config = dict(
    n_layer=18,
    d_model=128,
    n_experts=128,
    experts_per_token=2,
    d_expert=80,
    d_shared_expert=64,
    activation='squared_reglu',
    moe_layers=[2, 3, 4, 5, 6, 7, 8, 9, 10, 11, 12, 13, 14, 15, 16, 17],
    router_score='softmax',
    normalize_top_k=True,
    routed_scale=1.0,
    balance_loss=0.000408,
    balance_bias=True,
    init_std_router=0.0112,
    lr_router=0.00153,
    vocab_size=10325,
    norm='layernorm',
    norm_eps=1e-07,
    tie_embeddings=False,
    optimizer='soap_variant',
    lr=0.00953,
    beta1=0.95,
    beta2=0.95,
    grad_clip=0.5,
    batch_tokens=[65536, 131072, 262144],
    seq_len=512,
    train_tokens=788400000,
    steps=5742,
    dataset='wikipedia_en',
)
Below are experts of layer 11 (counted from 0) of a mixture-of-experts language model. Rows are named gate (a neuron's input weights, with its number), up (a neuron's input weights, with its number), down (a neuron's output weights, with its number) and show model dimensions 0-127. Each number is 128 + 24 x the weight over its row's rms, rounded and kept within 0 to 255.
Before each expert's rows: "mostly gets" lists some tokens that are sent to it at least half of the time. This comes from a sample of Wikipedia text that the model never trained on.

# expert 61
mostly gets: "\",", " ,", ",\"", ",", "$,"
gate0 [134 123 120 140 122 162 156 125 122 122 165 133 142 107 158 137 192 102 158 179 141 142 139 144 128 128 187  64 130 142 133 111 124 128 131 144 133 138 148 134 140 146 160 106 105 155 100 137 147 137  80 121 152 146 128 145 147  96 132 156  94  86 148  99 113 117 126 100 130 121 130 106 123 120  86 179 167 125 126 113 100 142 118 137 145  96 110 100 153 132 112 115 146 111 133 129 128 133 118 172 170 108 146 139  97  86 110 108 114 163 107  79  68 140 122 144  79 121  96 118 115 104 166 144 134 117 116 141]
up0 [149 130 116 169 142  69 132 132 107 119 116 152 160 114  52 114 167 110 154  87 133 144  92  97 136  98 174 119 154 120 153 123 124 150 120 139 155 125 128 132 120 142 142 118 141  96 173 113 140 124 131 122 107 105 150 140 108 166 116 104 118 110 172 108 125 139 125 144 184 131 120  95 126 112  74  81  94 137 131 121 139 162 123 145 142 138 123 148 129  86 126 119  56 100 108 151  96 123 178 116 138 127 118 159 106 171 114 102 134  99 130 109 130 134 121 112 145 130 114 146 122 135 135 149 106 104 151 120]
down0 [109 141 131 124 108 127 147 131 122 113 137 152 106 150 112 102 104 119 154 129 140 115 172 115 118 127 101 141 124 117 133 139 144 155 178 136 103 137 126 139 106 143 173  93 126 149 131 144  85 141 102 130 120 154 125 108 108  78 157 149 143 154  81 120 157  92 115 109 115 118 136 117 148 175 125 150 150  98 141 163 127 113 163  98 128 125 163 117 141 126 125 139 136 136 144 111 150 212 126 162 159 136 124 140 137 154 132 109 101 158 111 126  91 162 110 143 122 184  73 164 105 155 181 172 117 134 110 155]

# expert 127
mostly gets: "===", "==", "====", "=====", "His", "Some"
gate0 [138 150 133  90 150 162  87 136 126 128 119 145 125  99 128 121 123 129 147 146 116 138 151 169 140 121 109 179 162 122 135 103 158 100 112 143 160 104 101 103 143 124  88 169 114 150 115 130  98 117 100 151 121  92 187 105  94 144 105 105  95 171  99 123 114 132 171 186 122 135 115 134  70 106 115  97 140 154 117 121 118 171 118 159 108 105 140 155 112 115 143 112 137 173 105  95 106 140 111 142 122 112 135 118 157  80 122 174 159 154  91 142 157 137 104 127 150 129 144 121 104 120 145 123 105 115 118 120]
up0 [ 93  72 149 116 157 146 151 113  91 136 146 141 115 119 139 167  95 156 123 126 121 114 130 163 167 138 132 147  94 163 136 148 117 115 139  91  92 116 103 131 138  84  94 138  89 176 115 103 134  97 133 136 145 132 120 129 145 132 104 108 152 131 119 132 131 139 123 180 139 123 164 133 174 125 107  97 124 114  88 119 155 139 129 158 161 112 138 179 117  87 150 112  75 140 125 143 143 134 183 120 145 117 130 128 118 113 123  75 108 158 109 173 108 100 104 131 114 130 162 152 128 156 131 103 113 135 151 171]
down0 [132 107 155 109 128 160 118 118 183 119 117 126 107 121 138 132 150 130 137 151 176 135 126  82 151 132  99 139 151 142 123  80 109 101 135 199 119  98 134 128 157 135 122 129 155 183 162 123 126 148 136 143 128 155 154 143  69 148  87 151 141 121 164 122  96 114 101 141 103 160 110  58 126 141 127 101 123 129 130 144 120 125 137 160 102 136 104 125 128 129 150  83 159 124 106 141 152 152 174 142 132 148 152 134 175 102 128 126 125 132 134 123 139 169 127  71 138  96 114 122 116  87 142 139 116 147 120 151]

# expert 44
mostly gets: " \"", " un", " '", " [", " “", "["
gate0 [161  98 119 181 137 145 123 104 133 118 151  97 135 102 112 122 130 143 155 176 147 136 135 131 123 117 130 114 151 169 156 137 122 139 114 126 152 165 109  98  98 116 133 124 156 180  85 121 143 126 138 129 104 133 177 188 109 108 100 141 109 119 187 107 166 100 138 136  62 172 108 130 161 131 142 109 139  91 168 143 116 114 113 137 119 132 145  93 114 134 130 146 144 147 159  81 151 140 109  99 134  99 147 135 148 140 114 172 176 104 110 129 123 166 156 143 139 148 130 148 129 134 150 110 100 119 146 121]
up0 [135 106 119 119 118 138 130 137 148 132 117 100  91  99 117 116 152 118 111 130 158 149 113 134 139  86 139 125 112 121 144 128 117 121 106 124 124 138 123 141 129 154 141 127  87 172 141 121 143  99 185  95 110 118 123  97 110 108  93 145 173 140 118 105 137 151 132 143 130 141 151  97 122  93  94 167 154 147 133  86 115 131 151  69 161 186  94 118 112 160  92 153 136 165 115 122 112 121 113 136 139 153  62 127 144 115 134  77 152 144 148 145 106 157 139 180 179 152 131 162  96 102 123 148 121 137 133 162]
down0 [124  89 112 130 114 110 129 105 109 112 100 139  66 151 129 143 101 116 136 125 132 124 142 131 102 125 110 125 143 153 136 136  79 117 132 110 148 131 112 123 123 151 121 153 149 172 136 146 180 119  81 125 141 127 108 112  70 129 137 125 145 154 138 126  85 181 151 136 150 163 119 102 169 122 130 122 145 148  85 121 116 116 121 142 109 113 115 147 133 145 114 122 126 111 111  96 108 173  92 132 107 124 138 146  92 173 144 101 118  96 172 151 113 194 149 128 118 118 101 119 165  94  85  94 116 141 134 188]

# expert 63
mostly gets: " the", "The", " The"
gate0 [160 185 121 111 112 122 118 135 120 143 115 114  98 112 148 120 154 109 136 131 128 137  81 133 120  82 166 110  74 178 142 152 112 125 112 116 128 103 106 140 138 119 148 122 147 135 107 156 103  88 135 101 162  91 111 104  99 129 102 149 155 129 104 123 117 130 149 158 123 135 140 119 152 169 135 138 147 112 194 187  69 143 124 153 136 108 124 111 151 145 117 100 100 155 140 174  82 124 117 137  95 126 110 128 146 121 109 164 166 168 142 159 151 116 134 135 115  90 121 128 130 116 133  91 140 120  99 154]
up0 [162 130 128 141  98 124 145 147 144 107  87 138  94 147 103  74  73 140 150 143  99 161 100 124 119 121 106 128 130 112 128 181 116  91 123  88 167 113 128 139 135 133 105 156 123 147 106 131 156  82 128  74 156 118 149 117 113  68 131 131 129 129 127 144 117 131 111 100 134 129 131  84 104 170 118 125 121 150 106 121 148  80 111 136 148 138 139 108 128 124 124 117  89 103 112 171 138 133 120 148 149  97 144 151 136 120 142 128 138 106 118 129 176 131  81 133 160 147 138 131 149 101 186  81 100 160 130 154]
down0 [139 153 138 151 100 176 110 153 121 147 143 116 198 128 127 113  95 145 165  90 131 131 115 115 112 182  98  99 145 112 139 151 111 171 182 127 141 145  81 124 109 138 150 128 142 151 111 130 154 131  66 108 127 136 115  89 151 126 115  99  98 150 112 122  98  91 122 117  86 150  95  99 115 119 126 133 106 164 104 146 132 111 103 152 131 119 118 154 120 151  99 145 139 117 115 133 121 162 157 133 132 114 134 121 162 142 163 105 127 140 127 115  70 146 119 133 162 111 116 147  88 114  89 166  96 123 132 150]

# expert 95
mostly gets: " won", " released", " published", " performed", " founded", " worked"
gate0 [133 124 146  97  96 143 133 100 107 119 108 120 139 132 176 193 152 122 100 162 115  99 129 110 100 105  98 116 108 113  77 161 156 146 102  91  62 117  94 121 133 165 110 136 165 137 126 121 153 139 130 121 140 136 149 129 150  98 179 176  98 141 135 158 143 190 130 131 143 128 126 117  98 122 139 139 152 128 135 106 161 123 150  78 121 150 173 158 118 128 108 100 162 114 115 151 154 118 163  93 150 120 119 148 100 154 141 133 126  92 141 146 141 126 108 152 120  94 129 124 143 133 137 100 106 154 146 139]
up0 [137 102 110 154 128 113 145  88 174 115 114 176 126 142 107 125 182 146 138 121 116 124 126 139 136 105 115 130 160  94 119 137 124 126 122 150 118 132 137 127  78 123  85 128 107 146 120 153 103 146 131  96 157 191 120 124  94 156 157 138 100 118 128 132 152  58 121 140 140  99 122 149 119 127  87  97 163 114  96 126 147 136 106 115 118  79  83 119 161 143 111  94  63 171 113 115 151 126 104 133 116 183 120 144 114 127 127 115 106 162 109 133 151 104 121 121 139 144 149 138 153 135 126 152 136 113  85 150]
down0 [135 173 159 105 114 139 110 115 128 164 146 161 145 131 176  75 142 130 126 157 153 112 135 154 164 106 144  94 128 155 153 111 109 127 134 137 146 139 102 129 164  76 179 110 130 101  90 161 137 126 137 107 194 164 110 142 127 148 136 132 182 129 105 114 135  97 123 169 108  89  58 109 127 156 128 178 103 122 118 108 135 104 143 117 127 170 136 140 158 147 151 124 150 103 150 104 113 141 151 133 101 115 115 124 129 119 124 101 119  82 118 114 125 114 131 104 130 102 140 165 123 135  99 131 136 140 141 126]

# expert 36
mostly gets: " including", " include", " includes", " According", "According", " like"
gate0 [131 156 131  93 119 132 133 130 108  84 129 128 120 147 104  63 127 156 135 148 154 115 117 133  95 113 135 121 173 135 160  99 103 127 113 101 117 100 150 118 110  74 109 145 125 135  92 127 130 119 144 132 101 104 144 128 150 148 164 145 110 124 139 137 123 127 180 136 121 160 184 149 119  91  98 133 115 111 148 144  91 146  85 109 129 129 119 103  94 165 109 100 175 134 150 164 102 152 121 103 125 130 126 131  90 159  83 101 115 104  84 127 160 144 146 106 114 106 157  86  95 168  96 151 108 119 128 128]
up0 [129 113 127 132 111 127 115 170 158 106 175 153 115 146 105  79 142 146 122 149 126 138 157  98 122 118 128 106 135 155 163 189 133 153 127 133  96 169 103 105 133 125 126 115 127 163 146 154 115  81 127 111 107 121 111 125 101 126 111 122 162 143 131 109 125 159 165 121 135  73 129 111 101 131 138 146 155 137 130 111 145 118 146 149 165 132 113 102 111  59  86 190 146 114 104  95 162 134 125 163 135 108 155 161 143 129 136 141 145 144 112 111 122 159 119 102  94 118 107  86 164  72 140 115 124 134 113 111]
down0 [108  91  91 110 139 133 117 130 103 161 132 116 147 152 131 136 114 140  73 134  74 163 159 149 141 146 148 112 131 119 117 120  90 135 161 147 119 171 131 118 134 126 141 113 124  94 124 130 121 133 195 173 157 111 100 133 136 143 132 107 160  96 131 187 179 132  92  89 123 123 102  89 100 126  94 133 147 128  97  96 136 109  93 110 131 149 122 135 174 100 107 101  84 114 131 154 117 115 166 150 117  86 100 142 143 127 118 132 122 143 109 162  99 118 130 157 116 113 105  89 142 146 117 134 143 104 161 121]

# expert 29
mostly gets: " School", " Championships", " Academy", " Stadium", " Airport", " Cup"
gate0 [175 131 117 101 109 110 150 133 153 122 119 140 143 101 100 135  93 113 109 126 134 127 150  84 163 111 103 139 150 109 122 118 100 156  92 118  95  97 127 148 114 110 123 139 134 129 120 125  98 156 105 142 118 126 132 138 134 169 137 154  80 100 132 135 105 158 115 142  80 130 169 129 151 158 118  68 165 131 141 149 136 130 111 101 162 140  72  98 129 118 124  98 111  94 122  98  72  96 128 103 118 149 148 160 107 134 134 136 134 162  95 129 155 107 109 141 130 123 198 130  85 131 128 104 115  81 123  97]
up0 [144 157  94 122 125 164  93 137 104 117 169 111 139  98 135 113 131 138 131 126  95 108 139 109 125 145  85 160 118  93 136 145 145 146 109 117 119 122 102 182 112 137 104  83 139 133 144 143 117 137 111 194 104 127  79 112 143 132 106 129 153 137 110  89  98 145 145 108 142 117 133  86 170 110 115 142  97 132 147  98 116 144 160 183 151  94 142  89 166 129 149 165 170 119 110 164 109 145 148 110 106  97  91 129  91 136 134 135 135 117 136 159  97  93 142 117  99 145 121  91 108 134 115 121 138 118  95 159]
down0 [136 127 121 123  99 111  90 117  83 102 138 142 132 173 116  68 152 133 153 117 129  82 131  84 122 137 142 122  58  94 114 128 144 157 117  84 164  98  86 117 128 114 133 151 159 144 134 134 106 109 120 140 138 110 122 118 166 126 107 151 161 116  97 143 171 143  95 132 109 139 128 151 132 134 130 146 108 115 103 162 115 197 165 121 100 140 139 139 142 136 114 182 133 159  75 125 139 109 132 128 140 104 151 127 139 142 146 135 121 136  82 129 128 169 128 112 142 121  98 112  99 174 127 112 156 112 147 123]

# expert 94
mostly gets: " make", " see", " ra", " bu", " protect", " experien"
gate0 [180 121 148 139  85 108 101 113 175 135 125 109  69  96 113 156 118 160 131 149 163 135 124 146 159 146 143 140 152 112 134 150 133 175 156 126 142  77 121 145 116 130 138 151 120 142 154 144 145  85 155 114 107 106 127 123 108  96  96 109 170  83 133 150 121 132 151  93 151 158 117 101  92 120 143 112 120 162 130 141  89  85 170 120 115 102 113 120 136 112 105 174 115 152  93 102 178 107  95 153 127 115 131 105 123 137  95 145 122 107 152 124 155 164 133 159 128 137 136 129 119 126 117  89 138 129  91 145]
up0 [ 94 139 128 156 105 112 181 154 139 128 179 138 125 149 167 145 117 126  99 101 125 187 140 144 106  94 115 144 114 150 146 182 150 147 119 128 110 143 155 124 148 112 158 108  96 123 146 135 157 140 137 137  82 116  92  81  97 171 122 101 114 103 141 104 145 182 136 174 130 143 125 163 143 169  86  95 116 131 157 134 157 132 153 116  93 132 155 117 138 107 117 133  98 135 164 106 175 119 165 116 105 125 128 148 116 130 147 147  92 122 106 168 110 100 145 132 108  88 138 125 113 114 116 139 120 128 113 123]
down0 [125  98 116 157 104 140 178 166 130 103 180 144 123 119 156  84 113 122 155 139 130 167 119  99 138 144 195 148 128 170 156 168 145 154 154 191 128  92  99 106  86 118 147 155 119 131 124 103 172 139 162  91 115 114 137 140 146 126 105 126 145 147 138 130 122 129 117 118 139  79 137 126 149 130 170 119 103 120 113  99 115 139 114 139 113 136 148 126 134 167 129 125 147 108 160 162 126 131 139 142 134 124  93  69 131 128 108 133 107 153 137 169 124  90 167 143 126 118 134 136 125 129 112 104 154  87 166 141]

# expert 114
mostly gets: "–present", "Gls", "loan", " kg", " ago"
gate0 [126 131 148 116  76 144 173 139  79 159 125 137 109 141 107  95 136 145 115 124 144 168 151 116 128 100  79 135  98 143 122 113 124 136 140  96 122 139 177 160 106 125 163  85 111 162  96 108 187 146 138 192 117 159  97 122 112  97 124 150 121 111 144 106  86 127  88 134 126 122 157  98 140 141  96 127 132 174 158 160 182 130 164 114  99 149 132  95 140 127 105 125 129 122 157 128 161 112 117 127 141 123 169  91 123 118 142 145 119 129 136  88 144 116 144 133 122 150 104 129 129 113  93 137  87 136 128 134]
up0 [152 122 102 112 153  86 109 144 140 127 141 161 150 114 104 133 143  84 100 127 138 138 138  80 173 145 161 106 105 160 150 148 116 121 144 129 104 154 121 142 110  96 139 136 159 162 165 129 120 135 130 138 119 128  90 125  85  79 127 151 101 135 136 109 105 150 100 101 108 121 123 136 127 114 117 167 100 138 153 140 132 159 112 147  96 120 140 163 182 146 127 139 132  64 123 140 135  75  92 114 101 104 142 145 161 137 161 134  68  91 134  89 112 123 140 120 117 137 133  95  88 146 117 132 125 105  86 108]
down0 [102 147 141 174  88 141 116 111  66 188 111 133 125 109 109 125 116 139 145  91  95 155 157 122 121 174 179 166 108 133 109 107 142 110 119 151 139 138 125 151 133  98 121 141 106 119 147 180 121  93 146 129 162  83 120 162 109 144 126 126  72 142  95 141 109 118  90 136 128  74 142 111 145 130 125  94 112  96 112 135 103 190 130 126 165 122 127 144 128 155 109 132 115 118 138 133 133 166 120 154 109 132 131 103 136 149 159 161 119 168  80  99 134 100 113 138 151 127 109 138 129 148 116 152 137 135 129 128]

# expert 1
mostly gets: " election", " district", " village", " Committee", " church", " Parliament"
gate0 [134 107 123 130 105 151 116 125 124 186 102 147 129 110 108 149 135  85  66 119 155 121 124 125 119 118 142 119 147 156 127 157 145 111 126 115 148 128  81 128 130 148  97 180 147 151 112  66 139 129 144 145 159 110 114 140  96 124 119 118  97 118 137 192 155 130 108 119 145 148  93 125 128 110 116 115 114 108 144 118 135 136  92 113 126 184 114 114 104  65 146 144 131  88 155  91 164 160 155 149 158 135 106 133 152 107  94 144 133 143 109 112 145 131 122 112 136 126 162 112 119 136 126 125  99 134 205 132]
up0 [135 109  93 168 111 140 151 126 118 124 133  86 100 117 116 127 101  86 162 127 112 170 134 182 130 114 147 142 119  94 149 165 159 139 106 151 115 139  75  91 164 190 111 112 110 124 135 126 128 100 114 114 114  98  94 100 115 100  84 136 134 121 144 157 112 121 130 175 146 159 132 139 125 145  95 117 119 136 140 135 149 111 120 117 144 143 123 151 130 149 128  95  93 122 121 102 134  90 149 142 133 135 104 198 119 126 160 141 156 131 113 109 122 119 122 128 133 118  99  94  99 148 158  80 152 102  91 175]
down0 [117 130 118 161 176 128  93 116 134 114 115 153 161 178 106 125 130 132 122 173 197  90  96 129 162  62 140 101 120 153 119 117 125  80 109 117  93 139 124 154 126 131  96 115 122 150 122 110 139 132 117 110 115 160 174 134 163 132  92 136 105  97  98 160 155 125 106 127 184 127  99 126 117 128 162 122 129 152 139 126  90 105 155 152 130 101 149 147 105 116 121 153 160 100 140 110 120 138 148 152 108 140 117  98 111 124 133 117 128 118 126 121 159  94 175 116 138 133 109 114  94  69 105 123 109 140 113 117]

# expert 30
mostly gets: "Scientific", "Personal", "=", "-", " Recorded", "Species"
gate0 [150 115 119 152 126 119 125 111  91 127 149  99 127 154 186 126 106  82 144 121 118 143 103 122 148  99 149  87  76 143 137  97  85 164 165 138 123 136 107 111 109 148 136 134 122 176  84 121 148 165 147 182  89 138  91 110 136 138 124 130 124 138 147  82 104 137 143 136  85 134 114 135 156 158 145 148 139 117 143 114 103 153 178  99 109 143 122 139 139 130  95 101  97 121 106  97 112  94 145 141  77 118  79 128  84 128 106 141 101 135 120 121 138 164 132  96 154 134 117 108 124 141 100 117 103 118 146 140]
up0 [132 111 112 118 116 122 137 135 127  82 142 153 152 169 116 142 150 156 115 120 163 140  96 135 120 138 121 149 107 114 100 143 170 136 138  95 166  93 155 170 144 125 168 149 166  92 146 145 155 105 100  97 155 154 143 117 123  92 129 128  87  88 153 142 187 147 145 110 128 119 136 103 132  96 116 156 133 176 131 107 106 129  94 119 121 129 149 170 104 148 184 115 120 107  95 126 139 164 104  87 159 141 146 136 116 152 106 159 154 164 136 150 133 136 102 123 152 137 126 137 102 148 146 167 131  93 152  98]
down0 [132 136 145 111 183 115 141 147 119 153 128 125  90  96 105 102 119 107 150 150 126  93 163 110 153  72 114 113 111 129 118 148 129 138 116 157 165  91 131 131  91 109 125 118  94 116 156 123 113 139 148 167 122 130 132 135 111 145 161 137 156 119 144 132 136 163  73  96 133 168 129 100 126 119 125 118  87 137 170 125 136 121 108  84  93 118 147 143 115  72 132  94 118 111 158 160 127 148 150 178 159  94  98 133 117 157 115 133 104 140 119 147 154 121 135  90 114 111  85 122 118 102 108 100 177 163 123  95]

# expert 73
mostly gets: " his", " their", " her", " its", " His", " Its"
gate0 [113 111 102 109 113 145 133  94 125 142 129 128 121 158  93 149 133 124 126 142 147 130 167 134 125 121 110 122 160 133 169 102 100 110 179 130 133 129 116 123 114 144 162 135 158 142 159 127 115 129 115 152 125 106 132 145 112  90 109 101 170 171 104 106 143 130 121 129 175 130 168 138  99 176 127 140 127 135 130 127 120 154 138  84 141 111 113 151 110 100 113 120  74 160 135 119 179 119  82 111  74 165 118 155 117 114 124  91 165 159 124 155 137 135 112  99  98 123 142 157 135 174 156 128  67 111 109  82]
up0 [158 135 107 134 110 150 136 133 113 158 118  98 142 163 157 120 110 134 132 131 130 104 118 137 106 136 157 157 118 166 119 133 134 108 116 115 110 126 169 143 146 167 132 104 182 105 130  99 173  90 171 102 157 123 143 166 135 118  86 129 116  74 145 124 109 148 154 143 151 141 125 126 144 155 115 109 115 133  93 101 121 169 129 110 151 129 108 145 123  71 122 186 139 140 115 112 122 139 123 149  85 155 106 183 146  69 162 126 119 127 129 168 134 112 102 130 121 138 125 113 126  89 140 100 190 131 106 117]
down0 [123 103 183  92 121  96 152  68 118 105 146 140 136 104 162 158 137  97 130 112 156  74 153 140 117 147 128 126  76 137 128  99 104  90 135 120 124  90 158 127 156 123 151 154 179 173 124 153 129 151  98 169 139 128 162 133 129 101 140  73  95 134 156 140 114 161 150 120 127 145 121  94 125 174 133 142 136 104 142 127 126 166 153 115 142 131 123  92 155 124 121 119 114 168 133 102 158  98 110 143 116 111 154 111 135 137 107 161 144 127 158 143 139 102 109 150 163 148 110 152 107 171 127 120 120 142 151 136]

# expert 64
mostly gets: " been", " was", " is", " are", " were", " being"
gate0 [140 132  88 139 127 119 111 120 108 122 111 137 136 103 101 139 162  93 107 111 129 125 153 156 143 132 101 130 142 142 145  85 109 140 129 136 151 140 183 100 110 136 105 117 143 113 150 125 147 139 113 149 148 170 153  98 124 102 119 187 177 150  75 147  72 110 126 109 105 163 126 128 141 152 122  95 191 120 106 147 118 166 104 114 106 163 128 104 137 112 140 132 138 136 137 184 169 102  92  90 142 136 130 136 123 148  88 119 150  70 110 120 126 164 149  91 129 150 125 137 122 146 127 126 110 155 164 134]
up0 [109 126 125 124 111 168 137 103 123 180 131 112 101 147 122 123 149  70 114  79 115 166 134 146  94 125 121 147 140 111 137  86 101 144 138  78 131 149 134 115 138 152 179 145 117 117 106 106 120 125 143 144 109 104 139 167  99 182 122 140 127 135 100 189 104 126 166 150 124 132 138 127 153 144 111 144 119 105 117 150 114 164 122 117 186 176 152 156 123 155 112 172 172 120 137 121 159 165 121 146 123 102  98 105  99  79 123 136 102  91 134 122 137 105 130 151 121 103 114 150 126 135 105 117 134 153 155 123]
down0 [140  96 157 176 143 146 150  97 156 100 168 110 168 138 102 133 144 151 135 114 132 146 150 142 165 108 128 128 143 128 117 102 134 142 136 142 114 138 116 125 146 144  91 162 167 157  92 130 122 124 139 113 122 155 148 113 120 151 169 113  87 127 129  94 141 128 163 124  89 112 164 115 127 141 173 132 140 107 128 149 110 160 175  91 117 163 125 140 135 130 112 161 100 148 142 154 146 142  97 191 112  62 133 119 150 168  93 130 113 151  76 130 118  99 122 126 129 132  92 123 133 127  95 124 125 127 182 150]